Experts of a small language model: 31.6M parameters, a softmax router.
Below are experts of layer 3 (counted from 0) of a mixture-of-experts language model. Rows are named router (the router's row for the expert), gate (a neuron's input weights, with its number), up (a neuron's input weights, with its number) and show model dimensions 0-127. Each number is 128 + 24 x the weight over its row's rms, rounded and kept within 0 to 255. Numbers have three digits each.
After each expert's rows: "mostly gets" lists some tokens that are sent to it at least half of the time. This comes from a sample of Wikipedia text that the model never trained on.

# expert 62
router:129144144139161132121117135109117042152124097159140103160097112137124104140123136174104094146159094174153133146139125166125153143152128137171127148101128105141162103085106125115116130096139146069120108102077103120153129154098128141143099128105138114145149095092132154083162162128120100095152127134153089141107143122122131145102108139149092114113120097085119135109102112103111145106128
gate2:159193093105124115121160099119148151079106103136141114124150127109140098147093117121113110098119112124126105156123160107140170072127135128139141112190128143107123097142092113119090150156119104131135140147115141124110125153182180148084150102134141106128142150120131110097089157078135143147127148102136098132115108148132087125156103121100117108143151151105171139138119164166115142094147
up2:137158136106139102097126083107079105110106131140121118158166117109099114118097100118132143181125103170145121168125126113148151075052176128158126130142140150154139141128143092115121132117155129112096127137080133125172121123129192151149117111139124125109145114136139143099122159063168150137146105120127144157120118159092085129124087139142123149120150139110135141115101125161143130147134
gate3:109123154081125122097129110120076147125183122120158105124147101124106124079122137136110118090139135147127113135127132153140121137129147133111139112171141130108145115122096137124118127147179149126143119122185150134129104082167144135150119108068153145104126182148145163133150127114140145096105144148132183150134122133067152113130181164186115110119127127118124159112127084164102151120118
up3:157096152132116175111155121156135108110122173134137108133113115134123116131120170084161118052139179117128151152117097124146113125101122081104094147133091099103135119105147123149125147098148152145107122120125122183139092130105131146158107085104150119137172174159102116124124106122114139135106084151129157146123102158123132121141120141122132137101141128142136155097123124128085101095058
mostly gets: "\".", ".\"", ").", ".", "==", " ===="

# expert 221
router:135112137137140127117151133150161131149164156123121152066126102114143125110142122150139146136148132090109158083135100137139095107133130132115128155176129148104122157115126109087104104138078129106131160111143173163132146127126125121148124148119176120142142177153098145160085131130185125156151143098117185120086079113151129119129084132091132119082111120126103090118148076112126122130112
gate0:133146120093127134123118110106162104106163090122133179098137136106092093164148131133149110092126099143160158091133107144127064149131120106167164129120097123132145135141131120103106133169114099118129140205132126179138133152173113140094107077095135124135094117122166101088133126148128135149112140100177154136114103145094128129129133129150100072115121110124126158122142116150133106120125
up0:142111096152116123126095107120136093120125139115156136088144152105098095133163183120110098106136139123158119119140125141124159125144152149168081102120097119114106090148149112109111103160106106113139128125147089191176100134130125141117139093160128122139113126158084114121130183106130172154142129107127129173087129131106136160135145193145115158121097078129132137140126133145108082106140
gate1:123131116175100116129133102109095135118136137138136121142117128112141137146133139163124109138166132116149098134163125138148120147119105146086124096129131160133103090142117159118134107113116166115131166147114107129101098079155186126164111138149102049130112122100119117120111130118119125097092120120092113100108210107173162147146095098136142149139128096099121114124130124156176108160168
up1:132086145116147117118112147128117100122119099114103152124100128147119154110175123137099136132104152164111123095071142117093127118170126095147095117105130069103113128110140106139150158166116130135148102090135123119162099118076096140094170104103113153113158116199106113113152162104154125156129115133157153136143093141120114131118146145136137081161112123140146159133162141102099146082114
mostly gets: " moved", " returned", " signed", " worked", " came", " sent"

# expert 206
router:125126103138139073112093096084112118124108145141098166115151117162101176159118160138093092122145098139153159118146112158130104139147120121158167109146134158136089095119135113124171165157111130152115146147105118129091147140137067121170121169146121081116124171128178117110119145115144099152160100154140103138127171129111149137109126140118127154133130158119086139151105135096143148098123
gate0:148154126134164100123166106173157124074105154061102114153145116124134120168118131119126115105136120135127114127168102132140123085155148116134125172166139122134135116122138130123107141113164087164084176140156130108062080134131123142118113088128113121085128121133122080110105125120105121137136117155140161148179111112123164110112134096093107124096141094117117152166123157119142125120153
up0:140132116133103142094149136115130148121175127136158107154108104166105144113127089090163101193145133157120128087094135141103127099132093146149152102111138133097137146116129128085109101104130124111122143146126171138163138116147125072155087057108150108098115113103130117106128174146110121117118113117115191114145173100105128144143159113134139152095149118136125146119121103151110133180128
gate1:144146168092156139120129090088138089169158124142139146107136131106099123100097095120105120158140097140143076158122169162113130175151115153124153122139117093122141125116113169120115145106129110103107116139156108077128172137153157073101113159138142143102132119128097124117151105118145138125134139117160160100140158159126102148146174151149172138119107109144133135136147081145154074151104
up1:130113112177093110134137149190123128086118143106127108143124128163154143120172186100108129085122159113098181101117109123127129073125146087122114155115142136128124146112120089129130110106138096141169133118098122178117113084094126180164110110137117144122132117156130120154124153108120137113100174163097084134121103133123132127166120111118088116156151144086141120127141157135112141140155
mostly gets: " Animalia", " Synonyms", " Genus", " whom", "},", " ,"

# expert 156
router:120083140127129115127141113129127046161115112158152111102114141146138105162102135140095114149149089151145131145144162185081122157106110111134146128113147097155162117079110122109103167150135170114131108135090132123144110129100114153167083139128126156150153124118097164089177123108096090099154124155138097098130126152112121145125150146161110101122129161105143140100122152120126097122133
gate0:142102089133157142174173106158119091151110070150111079118145099085153096127102105109122129118123128139105122123110100119113086134134140112117182101140141122190125130119099098111132141145169149104104106125151113134152153148140097120132117126127110089165126086142143164100119185115115137102114110131152154143079106120150135148111125125113167111155112111125176123111146146115142168148143
up0:162148095116134103141153095138159087134103077144124121169119153128173084120146127077135113115145119113142155139127105107121087119085111150092142127139173118144121149116119103117117136176171130132129166135174142151115111144162134129156134134123118094123133103152122116098128185087160191095114128148131158159159118136167089114131142175116121115139125115141129137087141117127115160146125
gate1:110129161113094083109129091117129108095104125135105107150187105092144138172090130127121103162117115148188103147144094144093097153138184136155154175153158104143122104136094129139104119116129117159140118148115129111144177096133142127108128136160087130122145133125084149129175115127159131092180110131136125135125104107113159156109151116152144135172104157138132117118142131160107146136138
up1:114129143131096103080137111132098146111106148136077076146186157107148148157110103123112129166122120129178086131184125159103126099148142134139128187134140119137156131112107118152089114118133139144109095151112122138148157111132140122101127119161092149109126171122085107128168083147124128087154114149147121114109163112126173138135169087144130128164114141148135136123145123138158113124171
mostly gets: "\".", " However", ".\"", " has", " They", " however"

# expert 236
router:083137127084115124128161120145113145104119127107165097150136148123118158136119160146114101136125123104161106127085151114127125133154108153065121125153184144163148121160150154144107102097144103153128111068148115101119127161117165124099127140101097080121096085105097138149131119152113106119139147106121095158124181157129143138103136102155142157114132101153098129117096150161086107153128
gate0:154156115135145132093121141130181104104119102132133156088136125137113100121119145098143130116090103125123141125109100163173165106138118121090128135126101156122135135148119109115111173103144147147108159122110137144171137126160166148144112101138113175127123125133109096111101122131123164129148122092213121109146126086182104127141144117131111108179173176164129115150136102107107101119092
up0:140108155149060106120111169111114106105137137120125122128117106140140116133090157131113181126125109095158148180135131145121124153095133116118123074102137120119126134121171148123176125130085142091147134107113087143123117083116185106153124184147101169135175079102128120145115138114147166127116099149101087115136124126117130177113105113117140135167103130094111131114122135131105154142151
gate1:127171130093132146119118129128068130134104102143136133156095168103128131136110168119132142114163119117080155142139133129125095185104143107119161125109112143140125106141116122158114133115147135156142057161189115111109151125090105107079127121102141105103119151120161176125155179122095100121130144108114091176142129153135134114124146103156146140094128130101179157129101117116134124117111
up1:108147098109147141125118119115159139146151108173134107132140170113171086146153158099116122139181142100103187143085155164110112148137155131093111150113112103133141137142126154128138163099124153118113098106164105150117135137137107119125117106107114127094128106124157185138126112116153149127137095140131107144182148138151215138133136113112134097142114110152127081170119099109144098115141
mostly gets: "Th", " McC", " B", "Ind", " Aust", " Mc"

# expert 40
router:086160108138140140129129093155103159074127143105147178144166160162107171113123130140151132106118110149198112112109180116122117139148146149123158151149127114143132106158149146163098102115125159163129138070123121115106094104122124149074133085104112107100149120093106122141103152137122127141128124109086110115179134148113170135115124100110153140104117113135114114161113147163134132134149
gate3:157156100103108162103113116125110136158111122193130141129127091142140103094120141128138109134111146112138166160124126152131115120161139119124146155136116137122159147130134156128159119119166171142127112082137134154119155108152098090104110141069148166090119165153150152134119107152134134121168160133168191123094123114135121109135164118152161099123165080106122149073155129143111151112155
up3:137116129153148104119131136135132132095098137089126133149154148084085117172125067107128137144132112166120142104108095161186136107121147145103108132114140164139123129148119135120098165141102080119141187138130118121150148126111146166155095130130127139125126106122098102075132117132144090077106085104100142161104149118125092138115091116144130163117087123148110107165117157103153127174112
gate4:106088165147127113146122151151120116094106123115085132115092162107116161158100130151166151161107115157125113075123125125152122098167131123126126097164112170128116102114097128127151134140170113143102154146131147071117135195136185171136159123150080153125117155135114133130161129056153140096120121107126118121124109135138110138142107118119149114120143149134115097141124133143099123140076
up4:100129134082133164131124120140090140086124164125185170099155174142148141136125136114155128092107110139115126134136109152132151098184159116168139117139118204138122090152124130148137100118145138161099121129119099087131115186155155141107124124122143143157110164149114107137133140100108128105121112082102119166151138133084148143125153103165129111138106123127094097146140104150090133118113
mostly gets: " K", " FW", " MF", " Mr", " AUS", " ITA"

# expert 133
router:078153113116117152133137099143110146096132133106143107164147162144126105137131144140144130102137133135163115152105177115147141143147115129069146147104157118151140112153152169169132120088128155167123131092144102124117135139104149171102147113120106100106107068108073103143125146121112135117078128119137135125164156123164144170108117100155134160160108108161096107153109176143120129137172
gate0:121157089077115142152133133142096142153130127152212138130135139126158151126133117129134115132125114148110096143131129154102086201135121145093172131117140174124152093146121146127117104092155127149114122140124117130125126123111104161105096120120134077136112182126127116121107102143119092150147169111119135150097135149099142141121140122172151131161197141137146123118096127177097131094135
up0:131152115126187125107160148117139096095090125133137093117078118128104104159093174195156138117098127132105164089135136124135135120146155158150088155163135116128099161107139091127135135143110168118132154168107105096179114105116146126086130129133164148139140103072158113165127124141113107130160105074120144122142129147116140123138143104137144157127098110168105124130128165145120121131117
gate1:135086131075089113104080123139101153153149127146175179088115132105148116128123133086140135127081098123153129125095130107098157109103149133138161155161187132121156125155133125166142086095113143167100128119131146098150144155089112131099165146109126138163120120103126160146102095128123138096127115138153124123163116162123133115099152118095160098125099097131118159134168107113123117121152
up1:094178134147143168160161142123133098086117139084147062149108150059139123161127104143135145144136114108095130182159083108152151128124141090111096152125112125132137157121128115126088133167145109125075129137115131092094091120124124126136130130140113162125130133149117102113142127140077086148105092147102135113101103131169134135139127123136096119106127122110092119116109095149125152109096
mostly gets: " J", " Jo", " Y", " Jer", " Jess", " Mc"

# expert 194
router:113152190088120123115124188097172096107127103134100107108114138169103109148130126123161137128121137144096128166142132116109100119115107127104135102087146116099124149148087141167104143125123145112143117155120144127118100127142170143112163140139090136133137084134066096149123183120172162120125114119138141145153110063140076145119124091146147141161155122133130139109147138110137160125125
gate2:153123109128129151135160140126145150157131189185122139162151128126148133116082043111127135156097128088132087113096117152143162181100102106119147143103141106082143133131126139106096143136132152116123129108128114109149134152150106107106139132109135160113121158158129091089139112154078131146096138126110163094091117147121134132143152156115121085124128117147108120114161122129154077118158
up2:136121134141105134127118118152149138052157080148135108122142131106143130133153133149146115086139136121146140143149102100108115123162167185139123075141148104190138130163153134121165098163140142128154103104106138137115123106148098123122143139132114110150098092080127166172165113097145161116139123158108103132117127080140108135123135124112153144170111116081134066116102137125123125153121
gate3:096123078176175098128124120082129132131123157133119119138152115108107122068138129157113116115138129119128109130101143129125128101151111135114094105164124151123070160135173127116139140112122140116130160173108128135084161113095152129132124150131144131085181089141121141118153132111119132138119114170148151109119188138156159124161157155151117129114129112196098135166147141098084110119125
up3:143159125120159116137096127132132139079157108142140100121203120081159146124177137110146128085138166152128140119106103135103081102119121136096128134138128121140127137102133120130107168119144129113120148141122143138156157155152136139101122150095128101132221169129137121109107129110125144124150125127125096185131143123092136153157097113117158120083156141146079123100150093124141144151153
mostly gets: " Williams", " Jones", " Johnson", " Racing", " Davis", " Wilson"

# expert 227
router:123163151117139171109127119141137166149103147139152114170150159150122102133150115109167138084130146093124118143119133087112148136108156146096080169113095156130108156177167169136133141077152126142138139112151115140132138080107155136092140143100143130116118103089091118170122123130086159132137170101115141148168138115127144167102150103130129161125102110146122131152170139173124132141099
gate0:105133144148144118155177096126136130096123115153125125146112137148133154158153160151116099111145129105146070085138131141071170158139133063120129108126160161163159096135088155115120117106079107141105092160101111117128129116156144097103088109118121096138097157187117130155143126088127111155158138117128116121115154138094117148129123117141116142100102112127113136143154161157147130165157
up0:113139133151137124080124097130122153097120093138134107128145143173165133127136156123104086090132108123138076128124156092120189134138142080167131150146129186142147139143141155130134156128099157116088138125103133098157124120130118088108115126150123094120109135164111125118133116103111108138171125127175119132174121135072121157109140127182088135132100103158096142127173113133105137146165
gate1:126122174104090122090169129147128128110127120121126142148123135162146107104166089132135127108125125123139102172121125124115145144097121161123147082081137151135119100115141151151141108189147153136099115166121144132122144107093127131118096144110123125107099101107128111138175139087116154109085134126132063165137123144154118166102138122129132145157135136170116143107101186093160194128154
up1:144167160100094129135149094144115139138134145122173155164133163161126111137149163123139107135140117115121133153104108096121140101131145153165095136099138112120146186137146143128167137153153133146127132146139143090159177083097094161135115112140168140099138133101156106141117089117087141091102164124135099122166088111118164130087115116118096143133115134147072167146123135158164152146140
mostly gets: " Your", " Night", " Girl", " My", " You", " Dream"

# expert 235
router:114125102118093118161134115171098165140114163128158159149146160115133139092186125104132142098131156160135129150127112075127108153121162144109091139149118156169129134152122135132143099121156101150127120095150151105125171109105131126096106090110153107090136125133099153147120129144107104153110178099111174155138150148134176127077110135112140098130150099142131116164148171162129096142105
gate0:174125123064070099155084140136126142115119141127124138094165141133161129135136114089137115090086112118153133128137133136136163134121129111149093115119158119133157124118133142150119101162097177119090117130089128105131155134098166149108108133122171134151092123104122127127130156141147152113126186145094146131155161117114144174119156131135115101134101143153140159146149119162140063182122
up0:087111104134128136149154146127119133156129159137141171092111124132095111132154118147135113178199148134126103076111132130167152124117105135122152124129137154134132089118107142171140078111134155111103158122099092100108118182079092101121121120111119119109112109133092140134126117134143147090116144120117120119089142150180099110140086087161143155137157149083130114136112140113114102176138
gate1:132127139089154109164132110112117111115123150112133099107144171119102136145132107127153115125169158131117117076140166145089118123172103124137128195080139147110137130126169149107136143148152146121078144103101099083125161153161088146087131116096124106174089134119168139110116140122129103127153117127151176132167153154122156120144107132140127162114109181138135139173115125136138155157118
up1:126102164110126096121132097122129148085124122111116154088153138133152130124099123082114136137114105166146106129167112125124168140139120101128118122132166163173159111152151132125099132165110152097091149116099091140092149128088143168089086098143108104121114119116146074127204131149112087106128110106126128128133176115127110112137138111155094133102129136100079084136113121111148154134127
mostly gets: " v", " l", " fl", " d", " Bl", " Fl"

# expert 189
router:097160100145170141098124097123094084157116121151142106155107114158109103138098139145129107138136100162149123155138132164149130148157111132177165145140113110114153105100106148133099159102161167112132098107090136132144115135100084159139068102076151134148119103094146131094154161108110112111155113130094130131161120158178130122113119141177088113114117093108122100126108134115135134110119
gate0:159136114129129125139121130112146150121124086146149168095138178115125140117099141134127123163104144117136138158083118081128113115132121149124141133078153133128153174120168136123144131118091153078137110094085141130167132110107115148142167112145147101103110083116101113149110145136109149159147141142079126090132158108141132122116163152120100111124088145151074162134097195124086120156134
up0:171128112096173136082127111088146146114120133136137148123120129145103132152120177148109098124090148128112100133140119121118147131137156163147151167127142114151165151138151150163163132145161133136117076111110103094178123146126095138167101055149137102141137127105173122131116102161135140104152092143110136125184136147124148058111128156131111111123119094123105136119126142109111092117143
gate1:157132113119129087137140117122131072137147124156149127103130109129196107154135150143107083088127109169153127124147113155130163138103125130151118163121143120120135123097153044076112124155137115134133145190108144140127118130127135147110132122130140130130163140105164169113138092104159143126127140089140140141131121136154065135107115162097105102111122171089157116107114089140142125113152
up1:119077129121137151141108140151182132099088190153158140140093101107179089133107114161117118106105167124086102117105133116129110198117145116131116093124113181140137128116135070115118139101144122085168113121128090126149112159129147126108151124142141117148121153142154129141101104126152155108126095124161119089118097146194091128126103124127139131143129141116152129148126122139111111120105
mostly gets: "\".", " (\"", ".\"", " “", ".", ")."

# expert 95
router:132105126132118181123136142111126170115120092128121146161128111166134133110113112132166111150106143123106130102135111133122109111164118136100124125139135141131117095158160152123098088078138100118121102169174126095163098121159154137088129140111132124123106127191113076157121130122154139135108136161166109133099167139182117096108134136118168166154192166104140140093120124138111165126111
gate0:126118108094151141108118122123118131129141165135102106140146177154139108137114132125141105129113129089134117135171130127134145150107131084113136152113142162096115126164160117097135143177157147143126150155131117140115150151153083131110127117105109143169074115142146095106124115156115165114087104133122146073124041164190100134130111131134138106114152105111091138166092123161129127092113
up0:094122102156095119124137143186165114176112113124162123100132105087136114090135089097125156171083138119134141108067120112115115089192115129134101135154167131163092137111134143140137114125112109115086129096084089119151119157118159115172117128143149088132167112111110138124118125121160121125126124118077139138132162114122114141124158157116124139144098134146140131103138136132139118187150
gate1:105087144109168158127112117139141116107183139138127138118086157143162120100164119081155108116112132117081105115109108115173106148113137091161114132168141137126181135135132134101108155106140114143104186158110146127159151139151123110131119116106167157191102140105130115132163134119132136097183091148102169150129166146144134098145119100122115126128130136124094107116163094143106124110132
up1:126067110106145133173121127140120139159167115168168127114132136160111107129137149103149139149103115078137087132115132160193132132092134138122107122090147097122135141135135166154136172107104140128131160123111153139137155117162123107187123128153158143156106123147149100122175132119131119098162143135135118164167134143059107116169075137101148112122160128139122128132155125148098121126143
mostly gets: " Ant", " chem", " Liber", " arch", " phys", " commun"

# expert 222
router:129132169102128156149128167104161149169116115160105148106117132166116110147122135116168151111113126163066144180151142096113109162119126150094166134073135130123145142132099128162114145139108135116140103142151088069142138140126140127125142139120102135140119088140082109167139143143170146125145097131126136164166106115109117125100134101123130151161148147113139151074148142143148187111139
gate0:148139146110156056127118104106171095088116118133108133073161154074127109159139161108119156123151118141106121121147109094148107106091128150153125098141122166131120143096072098169120148147173098125120144134101125127115121164162153149120163110120117130118126159128106109134132141123138162160168108096135139182152131133126148096168138138147134103169169135111130121095152124137133152127143
up0:120115102113157079106086111104136045101113165129143124086119136126095112165125125123077139146158144115134100095130128121129116097145102142102143095154128155087107159102065128113139143086142130076158124116106160140135139138144142114149157123138128133130137158140108137166141153112168126096151104129141106111144144076141135117147135152136139076152161122123139079137124134120108129101111
gate1:125153080133146141123112103173103136094106099157128129147120096158154128122118082142129136110115099129118123125129111188117158108120119139163116122141138133108111118134100090134110117106145112152092144124143133101135104140208103113133125091116121166148157186115149151090115092087130123147072123088158147131083133123122078103137120133130101100145110117132169120136151093109111093139152
up1:123112142172160104119140081093125120094127137096122126161125113105116113113129111158109089168131143096155096097110137158131155117144152121133115115140148135088115075135084162114142113106153120158086165099113103160096107097151103113107129146141121162110143111128156133116136142089088126133083161090167164153095152136177137127156124097128120119116114117158145093166142142160119114143155
mostly gets: " he", " He", " she", "He", "She", "owski"

# expert 182
router:105130134147139101105126106092135093157094111161131120144085139150129104141123130167114118157161089156144139145143145170112120157120108133168122162102157128110157122073114097125111141099135169113142094109099125126166110139108107143147089126134150122161128100075115128069135138126100116085161121146136112110135125114134148142102137155137088098100079135074138131089094137094112098113137
gate0:124131150122148129128147145123108104134120171118054079170135135140133121188108110114152115128133122151115135062125117145149109093138124156149140114099158163142182145187104126142095135152141077124102159149112122102091170098133108124118100098199143104095134168138144130141095148127123142158143143154141127135152122155166112147129125103116134107119127100131133129138114102109128131133116
up0:145103126131127134146125144099115147137108173131077114160160145081168104123144109121148089134139106159073069101128136168117102136190151093129157128106147173135163158183104146121102148141140117135118145107113114061130141109129124109140093124138134119113132143165154103135137118140125144116129100163131132168129121142143112145126108136140153101089096093149128157132112108096105090146124
gate1:125142169123138119099170102151111115108103121087120115131203128094162134111092147126123137188132122107144117164123089110126138109097155156161122132141114135104113113135141131151123125116150135176099084127111086101128149116115115106119120113110116100111128150144118078122089109148141126096126161099146146171093121106097158174122160138141125115146129183126137084094152122121081118143107
up1:130141108135147161193124163190122126098092126138138102149136166094177120111110146117093092159073160143149109152107152109099111148159186143163111130117153119135134152149125131090110145077130145128133089134144121108158098104124145134116117143133136135125150145115098127136141101128166177140121132136145117085130116151152101129147117148136146136120100161143139166151146140131095185112116
mostly gets: "\".", ".\"", ").", " ...", "."

# expert 106
router:074147082110114144125154131176108145107119134101142118108141165139161138138100130125135103129118138119139128147099172141114151139141142149088115127123166151178146132158138141151177071093163111163112139095128109112136158136119145119075150113091111113144079111135110168172138087131115089110093132103118113153111129151172140146115159100147141123157142095155101109142127130127125135149166
gate3:152139149092145078169136104132129139130113103084098169110121124131134163151131110091143111157164114104147157178135144108136168096156128123157117123145152139179103138139134129131135109100130151074129109093116122138154162171157150174140143119126134086114119145125127107115137156117155092153110118154158138118107109122150113163143102116124102180152120142066139118164089162139132099108122
up3:160128128105145109147117088155116114111098065070121120122160104134134153158134143119145117090115121125123138176149142113146172123154134124133149143178105111151155109168150143138131132101122140105090148081159139119153147147175161157118147086112116105152132150139142111155143131146136076135159119134167140132146110177120120101135119123106082176122099129095113122157099146160120144099149
gate4:098183133138144133127159098141106134078098160096158137128131112094117146104140069112093134111115160146114132145111134116124135164156106174137076101103127113119150134126129134123116146126077084144149152139116154144131149131173135099118164142116135115175078131094124145148120122146141099161083093133174123173126100123142160151104137141129086138137126169093122132156096110126128142127109
up4:091171162151166124128154089162131126112098147107098121134145107092130162162120063097117128124131162110099113136132112139141112112171118114155083096147133125117142085101094138113134170109088115157133160146144148097127154112152128124114189144128139126148133147116176112141130147160126128155086134116157103153115098095150157167147130133116126109144129155124128181137110080138146146115139
mostly gets: " E", " co", " ref", "Se", " T", " N"

# expert 183
router:139110095159132106129165087181150169134118116120112147166113131134147144141125170139118125113127153127189111133154126083130143114155157122056131126152138129161086108110114164139131113120134089138116113130119080115095139110110126115077110106101144080113109113152146093125134132132109152133106149106156111162131169110146141127152104110091128149141157134153133110184143169123126088142102
gate0:139129118114111131120106122146089143113159151096131118134169109119135144150167113181161084080150078123152124153190130115147148153138127144143149159165122113124128112101115089145134121113127161156167093118107122149127141146080072144128050140163107129165153136154119151129133095124137139111132075145134109138147134115138127172145103131153091148167133138114122154140129119111124107141142
up0:117123127144110162154112132096128136087163134133113135156177120177103094132140130132138105129167142065129142139192137099149126150138109092155109138128131111154132121141141103116120181093135157160134121164077141138140109140145117122138117111111124151137107090123109125109124147101101114173086124127130114122097143155149122136107127144177175129160178177140142122109106124143145117146067
gate1:104142152116137117150113099119133135145113133141136106142154112099140107118127093096139151116141113096094059103140169165093136148165112121112141144141130115127163139159132141112108115078184130157108148091111123115149139164097132079113126104093170125162124119124135131070095119136143132102108113140107147129118165122115153123137154104137130143089129138165122076112165153149171125115189
up1:145110118136151116090124128127180127166089167125142098129082150120160109167108110103107156103106124119107088140148126157110132151109127142086125167120145124116145152122113180110131153113153128128066166112139111123148092105107106088141145092120147136103145175098144085065114113123162168128158143127097101147130149146099128151141150146140138129103135095140113138115133147128144128103182
mostly gets: " Qu", " dep", " vis", " qu", " Const", " Dep"

# expert 177
router:123076107124122128117137104171137163127096111121145141119127137138151159108138127096127090146087161118138105096138124111115115111169181138064088129121120143158136127134130131110121084108162080135105133119140104100112141080155146110081097116127113120148117147188122165162157081158111148087134151118128146151104190154158140140120127135110149116137153096128133110127128150148093114130136
gate0:143109096133111121106121150150090132166150150119112119115116144127134166141182100104124123105121098099121085117121142135151108103120145114105127133159155089116129119164101087137094161118107122153119120152125118114164132174093127083143120089133126123147104105066183133127112128105116101168089097123137149153142119156101160127143099141105110103137161133207105108135131158126164120104134
up0:134087097113136127144099111164085126154119179140123117154157136145162137136129160129153113104115092087104099086144132129132137128152137133143130151172117100140146094152077098136105127117115131147136127137127131119181138180150123075128105105124143105141099127129159151106133154123111102127138141121118180135124140169129135146174085102148106081138167098171084116139129175154111107119119
gate1:162118139149104136102150115125114122160104147095091080141170087094168158150103180154114115128183110130120112170142142111084120119109138161159160135131154139116133129114133110074155137117141085114150083159123142128091111126089161097121139120154127100124132137109110158144135130125100128176086142115112094122119159154124114132119141132118130174137165115137092109126139157106167119130166
up1:149130146111118172088133123119120143118107162140086086108135074086132137113124190132102141146130080144104119130138102142132059094120130161145137139141122125107133112138128162105105166123164096146155160138098129124109110140128125083140090142134088144111134144094142156183117128151124145134117131134115145086140137147095119114103118135121149175120171130119122122117164129109131079153181
mostly gets: " rec", " dec", " acc", " equ", " inc", " dem"

# expert 224
router:099165119137121071098104109105113114089155127089101126165123125087084156160128124126114119142150129098180094172113173115114117095147117094174161110162154118139145096128101114162139105088100151140114131128055156115111125105131156152087131107160111153095116142111139096107127159107102106131125139119106149118129099103138133117130145142156126144144109097129130115165115155134129134160135
gate0:103134113117163152106129130119130141165121131131084137110130156108141151142113117128127107125100122157131109133075120072114123168117127112125148176110097122119129142126072138094106143096127138106142170056121130130159161129126115114140106094143119131180125151120129130130090129131119141124101191140135100166101119125107143159152099157119137115174086136098147129136112186098140184127117
up0:128132102099128146090125110144117124166125127100086085174138152143121134138107115142090131104080095166138064138096151082117129127092086150134147179122096112147142151141106111133134108105135143132149177089125150139148163164140119134147132103132112140162106142143161107150083179132110121149146153154121117119090118138137145143160117107138106134144099131097154131111133164140146148093171
gate1:119124099119134127165133134105146114107155121104127159130142128108151122146125113101105142122122146091163110115124109120152132134095142165165146108100150160155153085125152094153129137149161181125099122116140107124094127134174131104128158143120139177112115123121103140082135100126106188114092113135114069068168146155139130103096130092111099103119118132143116181114158125093172147139102
up1:155137162127093139109112152128138130157076151123124126126111094115130142133125109140151179127151095145091165134167145147088100105126117122118107107146097152134139140135083119135149107138114102136121151133100151096168148138091120146147109143179120125125166120129147118189146159125158121127170126094113153154113137084117124168105140140149098134131142166134108080122085147184099107162099
mostly gets: "Gls", "–", " Apps", " 0", " –;", " —;"

# expert 114
router:148140104125136078107118107113143091120104126068123094144131138101114148169120148154114126141155110126187089152114117143165128115168142078168138075125112112141104089126118140165131114152143133137133128114067114132118163163135089116127120150136118109114120123118152110100119166118108159077130112155128154123101163095128150142194130156150127123097132111138130142117105132103111096104158
gate0:134133132137083145130092113117114139112150143135128089130166141154094099144122165166094119091144160138114174116104074168157102122137130133086151164141135069105141122148121168137168146128113095114145134097133137095116155121164109105128143126105118149165155126079125157112126160146145175122142151162089109103127136128120121126162142124162178127142169104110151152124120162108124105104138
up0:164170142123110115147115123092109146102137146110119105159131124113092091144124174158126115090152126148099157097131122144158137131119136149129152121156153075116161148171119155118157125147128121137100127133099125074149172130125114115113104119093121144177144148084143110134116134145167163108134124149088156113146090153095164139139152082144152158114147085100133150154087121106168147124153
gate1:139117103134105127139096142102112097160130125120129159141117162166138155108098095141124096107107148098142133106125132051127129128139139100123151102094134132152108127069139095137121124145143094122185174111120132133144150137133102128107122150186148129116131128132067166117121113084144098125122094121091078140147118163136092128098104128120137148147128110139077163104143138110125179108130
up1:134124145131146159110128129132150153094135091140133127097134091092151103134183109115146139139154156158122134139130125181129088155137089139117109147115153116117114148197106166112152146137130136095116062164122141116127137078100144154153161077081145138123120104136162093157142140140139131138102133082149138099123141103146131112131133157129150132117113137125127074174115112110112120170106
mostly gets: "|---|---|---|---", "|---|---|---|---|---|---|", "|---|---|---|---|", " Binomial", " (#", "|---|---|---|---|---|"

# expert 160
router:113157129102144107106089083102137088087140158076155123146112105114124139104125155142109120153155079166160082134157136113135137107160132126164133122145115123137167100128139136161125147144150152161115111120094158126135116168136117128151135118112125130123112147114183102100136193160111105111119125162109115097115128088104164114091121179120128155118098127094114117163148132095100133160119
gate0:149151163116098120147110140109120126152122153105148148069131146130124127149124089119110115143102098165125124118151088124146092113150126136155123089136115160127095144122139126152144167134113127137108104126110121063127180157140155125062106170133175099136098147143126128154135097110161158115185153159133112145126108091114102123131183097149141124143160106126127146185111126131138141115109
up0:120137124095140126101092110070087117176138126133134150085113150104130161140104084114115088144135081101139174166123098137153085147140116123145132130125140151139103158164183142152149132145109135132115149112135158117178173145130105097091093152154166108128125113106132132165146097138124116140157149142134127178108113113108114096103163127140174146136140125136108086133112114131118095119127
gate1:130141115085131099141086144115127142115101158095165145102147140083050112146136127122126143132091123172134108111145123122144131107130142149116115093159111159115125106095112116110154135126127135137118133193115099086116134154158130126091115169130147139143130107100090099118100075112162136130130121119131153097127107093108122149154154105121112156148108109094078129169150109104139151164082
up1:105111108128120103116091128089122143168099154122183164111146127115096129176142110108134131166156104109138127141149183164115098127108137173130145119131111154111133133112117136135156155140120127144092155177113091107150163133154115070132092194152161119125114106097118143119085094100141141111134108121138130117126105132110120132120184126114140157160121128116088101167126154088135105137126
mostly gets: "\n   ", "}{", "\n\n", " ^{", "frac", "}("